config.yaml
lr_router: 0.00155
vocab_size: 8192
tie_embeddings: true
batch_tokens: [32768, 65536, 131072, 262144]
steps: 4775
dataset: "wikipedia_en"
Below are experts of layer 6 (counted from 0) of a mixture-of-experts language model. Rows are named router (the router's row for the expert), up (a neuron's input weights, with its number) and show model dimensions 0-223. Each number is 500 + 40 x the weight over its row's rms, rounded and kept within 0 to 999. Numbers have three digits each.
After each expert's rows: a language model's description of what the expert responds to. This comes from a sample of Wikipedia text that the model never trained on.

# expert 20
router:546458515435462469455446550514520538521551554518486575477522537501504565558454549476584565542523569491505565418530458528427495541452529431473543409489565429525512525494543496507453436567501514525518471483515467505466440501453440530457532498522500475451426430553524476546446517509447490442537527516497449481454475430514478534531529537539563485533514522517531525481488513493525542488496546486505447430488466534494555534524496488542500421493525488557541420464575532509489426488506526476483492492448444469566564548489478482433519472464515554555479420482556517501550508439573486510467531484450488444537466503521509494539463574457511478548502518534478558459557465446462551516476
up0:538528483506543478517455463557456525463469512486470489490503517498473579581505533499493452545441465515447490508496543440527582519593563482517449516427501488485438592510549468533482474498510459532508477473495544520446534562508488470484441433506573596562483507520508531465532495493507525538580482510538483483487607472519463528611542463468514465539470468506514540515453471464515519506483580463536521481497546429486476471560579510452513517557470446471516500473559440520534530531547516522565495500564493512482449528399435528513464478555535430519493487541495501461482437500506449605552536502488510476468500518440488498488546499425434531547459471532517504451493516410542545531465
up1:508553466505502532461525522481459505523534516454450451515496502517470514566540492477527553453457468433489517510534492531508482505536474459494543456452532490437479522488481450538529427504556603494432563517517546535531489567496474448573544566461505430566497505594506498450485509508527457530509456473482457533512485554473564469590533495482510502440494548530409533506499534507464446469488541484533503512506566555515488567542467443535514522447552598508454548523525443468508535476554487488415498456494564474455499510526453532547540497584487554474463480490484470479552459581512527578492587465516482476545514546510501456476486524455453465552538408496550530450506587582521531521494
up2:510503545537472433469490497511461499494457468571443493473496489531423563484540501454458443466506409459436516535488542505533451456516448535487591469545510503436444553594559457547562523578530506543546534553511480529493507452504447551586451488478545510454447586485486495507459469493532488491492492530548574552506506541454510486448526483492515504501512495495553493502512491444454503427445483496551517604496504507472454450508496550483608516457547536482545553459528481503460518385543497453508497531593515541498468497494506571462534462540541460565472494538529552532574445447494444424467549571488514481512499458467483469455497485546510480488483469436545520499443508513504497504500
up3:521477536550483496526553487515521423472511493491446508536569515526494475501551538446553455479543497513542501544538555564503517498563447508485564533463495453521479518492560546529486482486558575472495595468502519511553496526473549556500528472503476462513486581522433528508545402505495540507502459511512421401512482464513519485482419494520493553575485507427507557521515498453534505439442509559482515496455516507532451464461510467571542502455452457527556466505478559424521531456499496492491492453484559468518468541517432438439435544467489548584463468526432423426491515469464549509421462553568471511558510504498442504520533544563481544462487495458524506538503606476463449525529
up4:462504411438547474431500564502542430523527582538479432549427429507460514478459498532477511513468494543480430480489572456499584499453531535507492442385499497507518424491501499548489528532501506474472504525439507551526516521534498559505498485492454556535472432508570498539485545529442430478521454551565476495489497522525559556475451538498469502563513411443459452455514526436520543506564480494470518474563600484550564454448460498503510558512602552514557532444460520524460509471537538497509460515472495471453470426494485569526550500508480520448552538456485481514460485506512530520530517468527465543478445517529495467514487496511544530476496479527505440398457453504490485445563
up5:463500566456452615483484448528494517471487519497439472514488534448508527452510505457515460477579493516550433573514543542495568529542504488452485551566482517509483474536491494493501500564559512470481495423497449462449519524511525472507545452552543516516528475422486445494483553541504427495445446452562450560506574482549476473551530518511521525531519535514488513503467470507504498486551490476459452477491498505562506427595547582467555482408480537453427522510472479514520522392565511571552476550489468483512477476532486544502518441524496455517500523480518453495483363514500495520519545493488524618495458501441516492550503569493504553498553473504558455447475548512413525502488
up6:531520491548497532575501510516586504470532490533574520507527530477513514498515503545537541475438516509583494536526562477522536450497548518552458468541508517446479441515531526421508457467489578480551499544573572507427522529526433544493461502474501416498462493518494499531475426535489495445521548474540529518528546525476462477488398476527470521528473485533521484496493440462641450434530462523570469497535560464506529485395494508518529536501489395539537475510502523450483527478493501471530587491478484562508504507425441535576494444501484530466455488484481498573514516507482529535413521516533558510472467483491481475542507446420592532450500510458482486502518418431442508534503
up7:536516466461564522471513510501454537577487612582522417467504484475499479445512399501501540535535567463466516495507528476525497465548457505564493431466486566524505494427514497463494539502453518448437463501511530508537492413516509508520446434525548522502566496505455487493438517411417537519501473450499515538492562452504494496524494544507457506449542434439468472448532488461477527493470537537467432466583506414490560518499519454510511511535459436419487548438426539488501524484513501506463503522529520512483489502477453485493571501548455481495521491616463484561566518474527482450492451511453517523529506482572464456421494444565492461468432522549436467499470476464484422507527
up8:480504485431534535409544536433472495501465521512504531495346550454533502466473518505535521587554538509522466504498535472476473518502495562581516476544517429417533520519537521451535482507544549448536479582456494505552502509426503473520518452468423493433443553490513461521547570493505500521559554517545470491522526581519512539504530497508453456467476527471433524540543511471572486554512531578507503480448527542494523451478495512382457543475529520513497565459463542458503497558507490554465500568499515523555492597530464428495500494512488515470555485479502503521569516542488577523491524482436421467536489544484485514486476480486537549481505434534567504522475518542600517481512
Interior or final pieces of ordinary English words, often Latinate or technical, such as lumb-ar, terrest-rial, god-d-ess, irrig-able.

# expert 42
router:533399493556534472452489458434513452491549546476568499498500452468525438469560542490513563500499487442508546508502426524473460476460479504437577435467498477472498443453484458415460466481458445502516460499445539572449452540556522474477535479504487448501533533461545438491538465447510498463547562498520535483453541484543425442469562541525526537529466538510557451521478521501501555464466556450439486507456529531491481464472435482427544522489494454498556467478534518546538508607514574472550516493490412454510460506505480428599460548475413487451466460470490476507454522500437531450465475529471505488506493500476499448468484563486441523516425499517537442545480504469475467508428
up0:603488553501464552507487507482492585548530494459476434526425486548503519493472523490491479442585476457456529500550517465477508498487518471558461472458420500474519540567477494538501497518570514471412465533472537566484479490460450493465522517488586496468461525547521475551454590501553520534502490461537514556509532489534451468391533542536528519479527463458515496552468487586544464488496455511446511475551448536515517535530549455506501406465410466450461535492625454498484496460504476569541505532498526450545543507489498515458559484505474442492507492570480485472484522479528427525542441424461596472538502419486544491515497511482519463555462544499533484492521473516459438435527
up1:540537566466484515473527508539473550437551517449508513546495519495470543561502580512523500562496431510516555495560467457507583485508518473456578495493538521460478550480489485496521516522459516457505488456528520453531470539481602508529452517501501500394515556504534506504433472582557540545444524525565627503516540521566478514509509446461533564518447462523493560491482546447523521451532522564589443440509473531583505480498558540395451498412444494548452552491479493438449536441465477514494499543424513470558534535523538507529460512515532445486508500486482507496502512434559531593467523488410525496504480482484521552502494497469475473467495497474433512526455451496487528540482
up2:445504573525455522485518469457497476473509533552437484474486501480527468560463535482479513464587545502486426504527529524537491435502547511581503469558467509481537542520516472557504526535506544429478468558515461544459516479416493556528544569498479562501543454425495485580450530382549424498489523429498556441511511453529532514551519486531558463480536536450455482516529513514497475493529480472431509489478430518540451579446507550469515507430555512484463501474527488520475425529532479459490490495513516509554476502537578556485525484501498506468520539419509494492504421547465519498522452469508545460474523493420525502518558489590458532506479484520571511580580475592446446577487
up3:548476489517480507549448404488506570490487501484479546517535505506544553513477524482489501522520511514557538487454548444483545558516529535500510504523601493475521421518520464453527487572552511527524510508484493479525483425444470537476560573479532472519474502507503465484517540542470472476613451519513552511501471512503539584456456497515496582429563489590493455570546508415502527515542476482519476492501545470574527476482590552535524479465499534527522456502545494459576417478581497412534442537483467508551577463508526468545405498466492524501476507493468499462523435442511508514525469557612462541532529473496473530461517505543545539495579578543543529466533553523502506477470
up4:463451505490473546507549600445501505475531531516548468450501507440455477551489520518558545581503536526489528483470391453490504476542437445485478497501460447509460482465445581464487505387489523464535535471472487420497480574583548539501494456442490510527457540526463477537489485482504606525426459456500545478490522467436548505513503486469461516532467472490521560505413530463605496563451546505515513512504548519472513550511613546477401521503487521540544513538521511494451475533476498544418458475477516441554488504538503499548490473467497545540521499493465534467476397488523524530544441539529537412453450525513462477491435475459540516510488496473480563527483469468496466519508
up5:513487553491533579522482497518523542546473451503477381471431487479508520474467507465460478442524504494516464604510445498530540519476437517546471467514518604503404489545533476507506432506562514508519477583451596501512489461470499519462493552511494519569482466472533510461529494520522521520489453555469540538509499465488530433474512475465540539562454483510480404478414456479454513593522483576518516477540489503482554461559515470553488455460481440495509539489539468525487599485512487476502515562503496506450511437530497473505539525555482501398518473500508485496544436521439471493562530460600501571531483504564550539529592487498521524500548527527552494476539557461459501437559
up6:473505539616498533567509503554596537461483464468516477398498492452523508511520481528503452472525467525577411529553535519467523406510509465512459472468508497424426535559527486563503513473566500486460504492511500501546466493403500445518531533456483524529463532540497452567510550567501525510455490478449537540534466564528486506537488461484556478501446499440506483487547520612496495505432499481527479468550435517535476503545517522544495529449433498490469516466475520439449572482589473517420529501478511516516483516490394539554514521471454460460486433410431414413509478528457546500499504488502504463475471512468522514514517500552521483494490523476471482526509471573411536526507
up7:488541380476480513509531476537526482523533483520496492466474471455468440498487458511451539570496504530503478486529509462420481536465506514466483514592481443508552550507464466527555553479428537473466526534478509493467525489483499547523578505502473518467524520530482574521457482514465550470531465407473527503483559429514587566435482487513507474542458532537474495512442600527531541473453478576549498535550495518496524528561488472466516477538519552515516573533588618514481444515551495560505429577505516530525519441523487483503504499513457469532492515523557430536511499538479478556566496590459624449486494502543530557489459501548519496506521581496530514512484526480610494539528
up8:486516587439513500479513520487554559547501535442526434497458517443528541534504493531563479512508550494487514470512526482529512543473551508497430534451524508438463521528484471541471471538468512421511573469515526490532493487487470480568448509478447508500476552486504562485515514488475511529457506496549504508526554584569491564533475441417519450466402534488459525513534538551518458542589509511503501418495514474522476508552455597500449521464460539463489426438472420483506469471499496489544565529477458515508450526568467522460528506539499456468474518417496510389527441561487503548522531494451468470433442579456554484501547484538476568521538509497510476548574456508416536583454
Syllable pieces in Chinese, Korean and other East Asian names, especially -ang, -ong, -ung, e.g. Ch-ung, J-ong, Hong Kong.

# expert 62
router:482520433466550429508456503520501507491457435575500545423459521494501528530514488441536470551491484505550538467473439511442482514494534491443456449565438528497493448543503523488410473522515432482503472556473424579452434437544437542574484545443472507426504504495484496516466449568439511480495500528450469517410413492459507437487553521536495573475456472481560530496462495476492537479500488471532534493491542545494531453489493527500486421478542526531559523505538540522538480532515407505521482519463402463473436509483556470410480484518482522518494453488479470524471516455492545480471488429473422436470464535521470485615471541495485452435484457549485507528506512546567534443495
up0:539556489452533515550483482522442460493440526546484533461471497458467476506473483446546468472564513486476521520426467428467481462565578539535466548525362507476435454510504434439494502529507482518484458523425519483498504503430512531450504507498463566466505442484595472505481451495506474567546489516493536514499521499503503507518478418482573513509522592538526468491488521466506568509542458471477508572532507548577533537480483569411546548476421478520512508515527510385505525554504480536537417556483513402514453521491527482523476468518457513448536514491526495563495575550476496545557522614514477526472489431537500472481519512501550448510483507503459548536481558490495549531456
up1:532550497522534514494507488547520527542487501565510429526483536521499488421506518446516535500561461506480482561507491450580505507495536471502543470581514466441507495517485484501540519446492460517532497454454499537512507493546425489489504495511495480516494435515517541525475527519486477445467538467534433558504493559538425483455523544557464471493469605490497581498535529565514506514446469575662473492447493523546501434544517537446535509434460423465503479550523466544473459449501524484498482531494519424467466380428518529505494505428472462500486487512518568529526519463498521539466520491443465535450496486481597533470498524413545482513478560463468537428488510478474613459429
up2:453521501413499508535510461501435422537472496492578424522522457426516544520499474438484499529534524460523460568593492479509479520461529513534459543476442495512543541478550503459501422537562496482560493512333491502501522491514448490528614527491479525566481482474567519514506514529510482532597527493507516486499505510523530509519558465492484533532522481530475532477554424438478476471477509582446508456529537498514521451517482539515490478470507452467455487432479511488535494470500509542531561465432510531490471513504508494481498538489495545417515578521517554494534540500363526465557501572474486474585514455464475446474542581507520574492560478528539475563450484500521505437516
up3:511432530496627496481470473514525545501474446539420523469495493401475423504602489476491513503533503472469512576510521500561540452483451496486531503473527458412488489522488519493517479528422463471537474513514399524470503519547542530489495596456575539468457595543519568561525490539460515518500528531530518368509505489445502510536516533517526489501526449501593516441473533445515526516493477502435562520493464579471514477509485542447437560484515511492534501439537516473500510521552546545486585455484542521505500497477528480513483454483495525511458463514497453452611504562452525442478531544473512549478497500474527461511522517439436519488452510457549537534507491544476597488482
up4:431493484444553546566567505501547545468445551556496485489531480463491468491437585443457521561614546468524502538527492528467445498518464475505430534506543527479528463500531538486494493502383466537514492515569520437528520490521482505422481495556538514478528543481509517511513481513491458488490490542474608442502488509498526474594503498493481440469495576474484492485479523419511518484475585530465482520416588448537582486534509501503462499508562469443477477451499536518504440531524504410466541484528526492536517532614450439515464450419503472527501490466433546422527508462488513543536423502504498490533498458471546466482502535531494495499537460468555538544482518450405505488540
up5:543552504518528550491507505443529565458557496556559470506439501556578466425524463469566525510432493535449502557489483493504543512483467361523500442536444481429471544525468449544494505466555567432479508497511494598512542486512453505558474480544554507562488504539472524525513502491530495485450515522527455532500466464571439589482497490534443524476503491518530411522579514519470582494525561506521457458449509486484535535473521428520524527549424487467508477491536548541474529482459493517526572427487485486484453520437482513485501512550552474483430475527503469518552456445463541537572572494472542517543525550505538457479559459487469551494504537484450463408485477521454497437546
up6:550522483387471526571491491503408506513473502516492538504485530461475513578516499462585471573496458479474547452491516460496441597506466478484439562508485549530563510511482541477458521518540384514530464509454535476504483451522480521518524517491505489475471520465505526529465490569351570557541465522550530506537485518486550489478499406574488461458499562538494434521472454526508527502503535550490530422528618569461507529499501531522570491502477548552433504449454469535539464511519472532561536576430519480523549512527510540477513542544476529479488488500524554450530591476555510522499441485489517469494496508463541504521553489462465437472426505498463537537501501483495538530456
up7:400467481500503467600581518486447530468484524506505400479483432430524435469439579459453549516487561462594491552530448532462509419469473468498481518461521523491492483509518498531513507467507552459482537495525463404525526465479512484483465508522522528478489523537529486485527436452478498530493476456525519515484554518477537436519412479516515450513522542530443517464426473503493507493454596494562526519463572513520555562480530463503547506483500446494456480436535517461476481486469512465549534474403508496496451488495444464467462454466549455485444538470492510540446495428478547508522533515471491481595543515510565533410483536483436549471493505500560492471488472472376534447553
up8:525488514521473522480547545497617525486506499537415521503489503461502476534466555476438456557459507455530477569514421535490553409546505460499484431542471465539570479507452454531485543531592459484495494502472510520522510484470490486464450498494496513517492553419488472444553497537555451411508570497433427476496512562501490493503574460496483503484462492513529562541419533460522488452530507529423498537501440470497458597479474508437496435553437490502497481495525530494505545478520505526520484424563502474498488481550536520501410522457572462555533507497453496511437461445556480490523512498493454479559520554535494621529449569545548480515499452470478464475495420545477524455447
Digits inside quantities, percentages and money (9-0%, 6-0 million) and spelled-out numbers like six, hundred, twenty, -teen.

# expert 60
router:466475466558506431504475485487543523454524456528457475487503605498524504488571496530477534554434516489495493490557447504470485512502472493450503456550529474495525538551522479517416445567506443499429448505552480592484429511521479482554416611502524464475523506490517491524500501517469495452504470496494452531408516469515476454484522429484474525435501465535459553522501488518517450582583540456513515442526548494484573489445521548534484411543467529506543531475477474523510458481494428470572482458490407521480428462442520445492439522531465437439440522503478525529482534525535527558446443458474496495459510562473430471561484476428485532474434486568488445539520495505564463518487
up0:593482509518478517503474457591434555511480531490543544521471502486608457457479534551595524462461511527479491485497560453498505605493484523499459504551567463495539557431534479468533558475486487442509495456593469521572499536474470535457531517490512412534514478521505461501443548464502533472522495470538560561499515387466445516510481563536466546482473537587553476493496504480512498483447483426527556423504555502493488493476523519467530476473447425506546509494513490477501490526554508524564540531543522496518549573570449524501445512477475503490560545470523479444589491481523506470520516492510482498536479443432482582468451535497484456560520497531544484560478532386505514497542
up1:561479481567546462452510569460503497572550505448441481440460489460483433520520486492521494446533454466525538481504483507461465497436502440487528496531568435473550414594502511444511550508460506537494540546486505580462525479520572524501447437428478513518478433553474469523458519465454516483511556479460502519515547484524504532534529490514489423468515508508454544545566557496449513516589471520521438481480476476464541483543485465483485491462522502503509527472494555595528524496495513464451500553548490441482510431540537470564525494570540547426579499504475523476453536510539594537540508524592508513466534394453496518500511475547538412522469537524424456436520464441529467483519
up2:508426523499545456532504495468461530421506544523542430510550487528520465460567442548458499437361506549464532571530500559474494508532487470574508472485447492497453470506514473479514508450503539483474521583535471459465534475529427498556443487493511533495476423507516551570595451456508441528469488579518503522488558527511536536470460470423491539448499496517526522511561413490526497508513485507579452523532525480541506519515475510483550520510530477486437457501506477453463477518563521434544498489478495492554440455403535480486476551487523497464501516532590522516501429483503473516505501574474491495514516536437539493468501466499445443427527512497494544559411495406505519501614
up3:536460543594533413506532478521478581469491495550545427542490441600532496511515496478486527497505449470497545535523467470510566509514545494457530454513467492507463508523608511527527520501548496540494512491516521498486507571489552514527469497527473485480457463561465530572544519480476492487533488446574506521511504568549514538510471496479518457538566553513536547483490476501472487515506438461516519467475494485611483530509510527490552494427516602430571531435506519534497387499509517563501413476488500407463481472528552446564500510469537449463565484488496431473470499401475462569561476488574497456505478517522464444493514495473482410526442448523499488522466566454500545550541
up4:490524506435535478521533490535491556470548451584478521420456489579474529557436528463510522506468495474504466466460581502529448538520552524462509511463520531438533426521523502419495519486538543512524446513496539440394530428529476475475421456490461519537572547504514575499514573400464489480531539558473558515503509543463574499507515515485482480525554494520532488536478439584518433520476487466533511523548494536499461518551439532468463450485498511505517585494533483420594487472503505560515444482462479507519518552556521524527511488458500484517463501439539514583393511419491475548431544494564505528593513489523493515516483458471523541495489447511497526448465556520496509568480
up5:488511517578495568502534528521486490459488455491510483573525476552528501479533463399503542537541489529480417462497483502498524505492577491468560471450517546518496435563522471509546530513368512485547465527503521512481447488521583469478527466475503473556378553529536528548470509503485426462491557460537509582527507557488444487510446502453542477515505465527449505540470502529508540463511537476468528505477472607459571485505518508489575450510462538567546547495505535490526477481491516479497524421466517480487496459496493435534504487469606583453520487457481411501480520460539518567509454537459526493479511549476501585525517502576594541526523504506495546460518424570463567510510
up6:494553560558491569556470562585492568499492492463502498551484538503499520501501489549458483504545497468433420483511465468567467441487473550465459533505421533554476548573574515486510492477485518492469534535496445540534506377497487455500550504539494430561524467448601490535494527451498491487462507536501523468539497524497489475545501507498517446505537508533472462512581456413477464491568469463500542505483520486548507439502493487596479550464526519517474457513481475549484483536494501571510507517561507493509550507542426511519494495497545424491510533452443416556547506576442446486491514483448472488587509485549538440488516510476540539569471492615457514571515589441485494470504
up7:494520478517489484530585485535461476504522482418472443550522504606514498479568404417536457470476565521433454452527433507487510514504513486483521569437535507531432475515498437484470529474427584498531475506519567545489493545511497505493467549461503508558476459555490577566511490543551594462494471568533511505503539522516476504503443489497499482536522484537509468492498498536494565491508505533482454550508548520458566455498483460514560522475540451482534504491546444540351498570471489533497502461481490533548545525455434483570544506453517476457499486531518448596515562551467552466494492474465528521462566526484533418546514564484528491529550498490513485484490446505551519496606
up8:530506492479559515506526504495449464479500547468484473484448442518500457483532474535541517471475451519465494573482437565488467466539443427527499564496524480500496468530528483435526506476511464454478522524475466468555471450587386425533491456486529478539507498519485478531535455495489511555592563543487487434520517566475517441392490513482515478470477451499494503502545428429503589542477463490522500476505557429481498472485481418503579597510538443471464501528476423483457552431552510483489520467423539504514460408403545523475440470479524493474565500480548526505461490520492522506543515537544439524434545532476538465426528518530501493493509481461491505553460445423504570451522
Digits inside years and page ranges, e.g. 1-9-72, pp. 50–66, plus sentence adverbs like first, initially, originally, never.

# expert 57
router:427502437531510471513493496461516488459473478567481490465481529460535511507585497516434477510458517482436490453503490547499505489522483541445510475553501509513534437476544489545457448542458456499481466512472462580474424525496516469547483576480470533434549504443511414480468473492486453469512438541531515561429464472585481424474526478481500590537512475499441545486548458475458516441561490426494551476431495568492527482480470504451410455471498488524416521544527515523527482525511478482562468454470433563507468545490504457471437450539465479473433557461527508544516505498533553473458474474446491598482522511507448410583443516479462516450492551486551526530528488459479555546413
up0:545535541539535531435548497513502513474479518473498522536494469495516507491507547565497472530497521493497543494441513452494604546431469496509387480501544498497524476434486534580503481440478506444439425534590525559514510468520581513487498468465586447500523535498502510515500480415493578551526492472530486521533528461504540516495504480519467555477493492415406535507481472507496503527536495505476461552497538542439524489522505525477505540497546469521583534455458494422461464539509504448562518554532526526505508596528530540550434478475469515429478520448456469502427477540528528459550556474509482510369497465481482481512485608489493404507535539608543508498499485493538487433511
up1:508572573549461504539554486458414532508476533446553422525475485481515499509494571538497499467479517500443529470470509514527567475548501546523522542566484520514510484438508463467523516564499533419486480573434470613508517476447566531515577530498615506495482501460490513551530558536504541462457524495514513470504517485506488560563455516502546579531530456560564458535488483530491554511449503506540442498537473519503544511529527476577493527498454469449479494518479601470486435544465503469501513465492527533556551484496459566514529480509525532519524564489535536540467518480525571505450580490449459520510461500400500507477461582465557510479506517570577501519545501463437421558549
up2:546472619488505532485483428416477499503467524523566483506462466458504518472493510486473536490466552449497470430459438521595500542535450485565533522451560523483535495440526488465513495554443442521528479585476470512484527512559466546481437464422482521501531534488483498477501418500448490555466531538485559466529481477470531473478533452485462535551433513544469493484532465464442482531529470485437487376578517430518490556499517501498442594544540439534545435507545482519485529473516556548505548433501523506483423479486497516494452504514465565509456446503529521446558467479520527457466496506565443515507501540474467437432537486452501477481549531468549583533581515495470544458499
up3:509538487517521471514489487506518475478553550521481471551470440544536500549508435543499542484532510468578445424453499521484513456462459472528500494474558525469534514507555442485546548444530506478524455530534504507603475466490505458548485436410534458557509505472496462494448506556538467537481586424519473530516558519490475526452516498585411505487503518409444486491499511531467533514494502432457469500509483570553505437425543547498445523476514504456516505420485467496477451521493527577549526509546490557499477518470497514483456529513496547440465512492563462537521550516489481443466480524542487580522519523534514468475574545539388404497494471500467448532518453503400478374467
up4:526465510483527523561510495489512478506496527468510446490502517441526426502446520553457573467416524479484500433510513535449457532488436542549439534516532480530588532496435425503463464511479557546493462508508471499455504522587490549495405543481443459500500463433457544503516468536489541497448470485503538516535559522495416525426511461496431473528545437478516460563465479461460564446540493462482509458574554483494560481534532487485487517518463468543481448514498466446520551513488518471491485492431495551431543442516584514519470534506552519547516506480459446542470483541511523501494499453594522544562461497514499545503491495478438438474450534475457461422578503365547509495426
up5:445533535516517530469542453553512469520574532490516488446466442517500521484524450430444546449497454504521519431505431523526437487525396458442525541484508517523480518528489533547536525545470479499543524546495513471453537570516478517468477524489497551476478541478481469432495473471551526525505488528528481499517466476483483472480435503468554618552507479481489550472480457443475509510480523488506523514497510519428413573510504467539433456572491509462506538474417426560506544457454541468483485605476480549467523420447479593472425454481533462494565476472507531401471487477456510451573521509443448560508532519528567470443487477577503473466514499534465545463465484509451577434483
up6:511494485482473528517514535520559506520494532493407428497418501446495499454520495496516488453513481470491516485513509543543507506573517499521484453492536499526519544451465511454512444454551577522520490506434501504471486576503579562464436548544456474550500474441546519561484549497481482544450445494578492451542437542472445456458501490506440408401465511531461458478441561462455516477499470458421528450517509529505534496547509536508464475503562501550462508525455499464541543463499499429503555553494493507562517506479545566578474478508547517572516518462484565464506527503510523535480492514535506592481491441429491532573602485525448551546462516503529513458552645501457474510469
up7:441516583546489514504578512475441473511484519500466545462474522490542607446520513498480507479563527537460478533508536576546463490558587509522476425501507538495417480472494576510544462523462454508558481450527533547467543494466527458442574476526495524505423529478518470515502589539551486491441518496530549469516551521539460488486484514501554504481527576426498491519479446461461499467493490518481503497449459608504497519495592499524489501448488556521480461490466536585566526439493506513448495504579496517572475537527476567500466458530438515471564465482501590476493515535502540573557521518465461497472514478504470481477572485524465495449441463469535462453549399506459550570555
up8:531524480514505475533520543521435452507511510519481499501517492454476527481493527570521501516507457512552490463455509480456577579516480468498513492557435515504495517464498404479477445516496510554435505578447525522473485514476488504497507524431465546485568447525501537466540508477490487549519483477467472529519502467472504444614514473442607501489519437502429594489511523485512511493539525528459443532535544449512646489579459489481519490467506457539508446494479497501520469512549511546444469546464518582486571492457504505511536493497504507497541516456450510453448478601518528474603521523523467498496463524553503517529430577490584511510590509516506484375571483453571482528440
US state and place names after University of, such as Massachusetts, Wisconsin, California, plus digits in dates and scores.

# expert 0
router:444422505517541384507398471440471490504451465480532551471554523462454482461519519473488542499479488480491566457480519513507449472430493448402489472467544402451509444524559447501460545491461390544499456509502463539476426515520475491476453507548464457484520510501533519473506519433421461446471553502476475494432533444517461447484493535512509508540524471523478510467475514471459604550464522439509531564492527530469574447458495445445454529544529497522500483486522506566478519489592562465500467461516451496488486493505566449503460477538463548518558497488434500498539486460446572483476430564493460543503535497474477497529450510556424467459457515547533488521510560529534511506438
up0:588489432529440467537472584497526506496517538534515516523534479532504516492496557454482511498401549583523539482418573511444477516533558489544443527502519488470454430581470556448503452523511458478510552493431500422453499493527476557528519517475491550543471517428524559505555499494530498504537487466488562517512562479551420527427454516507502498437517404580513542517551529414523532550514456500551493528488483498514482486507490473503544511551447492517442518542439568493520496481526502454515457461534480476536587510463480472496498555568481515472544534514411534413484407401455531505545553495514455450535498501447503485442447479484480543494530534510530509450517527483517540536547
up1:444483505498477524478482521513513489493548507462529489544492435486526472573509423490499443513525489424548487493519471446574495506528495475504513511475495510519488504510525583471532489535539543478478468475477489492528484458487562577519524501532544434571488508491469484520520492461498472500525570513497473485512446521519533522510494531481488484478437500544499519538501451423462493468472586474514507533461453618523516539453482566485519486434553538537470448517512477562589485566504499493423551542517480460554473429576578518500535460434459467447515508434485518644488490602471477467482471533423464521413553505399537513485544584456497475486587507555500504492492497547520540476588
up2:483531504546473528491495488534558511557460441440487464501441394460511523439458519469527502500541482514513435543533536474531517541532572561506452502501521534463468527548550517574447503582485513449464533483517506554447535441374447515530527455541454553473475472471526516490520510501553472578519508538493539502527526540527545424509461507468448557482445537503491471452534450442483470486486488464584408416493439517418504474444583543519449529454505569514458538407587489462462442457496476532584566498487529518471489534540493463512500534439483488502479606492577475516453495532472477470512519532526501528505481503509490524482502455506518525471517528575502493532489421473510466511502
up3:468496470567449519483456497571475504467466504467561484476503531484478527488552434509490532523523446483495519529497528476499479463480561408507512490459444495538422497479457430496466527569469443453526530497514524427446473410508498502588532524452496513551487499492603526527439540520451534533447521433547596453490473493459487556505515455490562486488522590505452492459576478602496479483512453503568542477443503521570450486533498461537525434536505482487472520515441481483513462455502494453549558500527475566470505545475528521431499503484461490426469558525479431562484489446521541535540473508598437521466502466489463510501484484525488522433444540531440489524602416513463510506504
up4:528523533568555518531484500522507454527482433462500518525476540528549519441441550524478464594505467545528508560480531425448497450534490507497558487472448491505478500543460476524469530497532525364518506467496501520528523443447557444555543515482457489451546498466412526501555489482501488472525463488536637490496488472531481513546537566473499412455556502456516520478443521492496506531497503457496395457537469524539473522493469474523474475508501452534465476537492550434418511498506486533467535481548522487531458485445394489533581480529538456576454506473497510533513525518566497430466553555499567459541473492593520552495486475573478519448462539488536494586468526511516538532566
up5:502476435488543517546487529541493466498511428532542534583471520503531460508504503470439436499519506459545498497477576505626466429488508512528487527450485505492497453478527508492438530431533512477449519507468544554536496447486496566484479549515464500615584465484508554491467479486457482498542511588483494555511449522428524475463535415517412473515498483538473530497471454523540514397577501520460538524476460463494527447493517531442490579502525532537538577471457528558481483471478480473524527458541504538521532502486525500461477433474539489453502550527489565565487522547459496533512435486499434643490510486446538493497519484519475524438494382535537471531543498490470442450529
up6:470508517522557443556481474460447515542438495504433573458547431522453502460509477473499559480550545453452547521526503518610535407505479498475465480484429500506453475486530450562469484560412468447457472494523494480460469470495484523540446506451436516461505524482536476501599493531488471477504444503446520560554534471430506479481461465490565500465482534436537542506498499552536477573406513493535473455565452462521530502439516459439456540529488496510519483504575466532476512430515485521486469588486495471503475457537496491488518580537499546518501450508569475466523487496484550485477491502489464493502586569557533593597527452509507523478473418475503477515532528551441490588479
up7:467517523535518551509490517511511513450526494482572499473490608500518510575535583459530515507565422464524548568487491465573510565473457463483485484526537525516479565458502514470505499505499491479554538477507503488555511556523518474494505464472512507511521519490502514516427524470535481510412586488504517465520533484470513540459486505515503510469498565553505418502471480577469508528497609479544516501480516524476522563506484445528494531482542611440457540572450524558561589505478485467426494460499518541527491517545565534585471465532497473459627527533465534428540519455550520564449528535498505504555530518434553448554570545475475438431514443484460464452525561526455479482505
up8:398481489486414499574527578504559491526497492453515531527508577507446501554482515480425440486546454510479519432563445498504475503478473439453525503506407507509515543485453489489456493458521490484455549503469491463490601453493498440511454497445501550485484457484503400530410522512534569514469460480525495445493485527500446511495478458503531488510551514432460491438539475547492524453454460521498531554492534472463534540564502468509547516526515548490551551542500507552512563513522512481413592543571445544475481484458495573564540497424568512487589475454452540482544455541501461537598531491522472471476465499536438474535503495510487487457494523528523469454413501504534420520517
Word-piece syllables inside Japanese, Chinese, Indian and other romanized names, plus LaTeX dollar signs, e.g. Matsu-y-ama, Tsuk-iy-ama, Singh.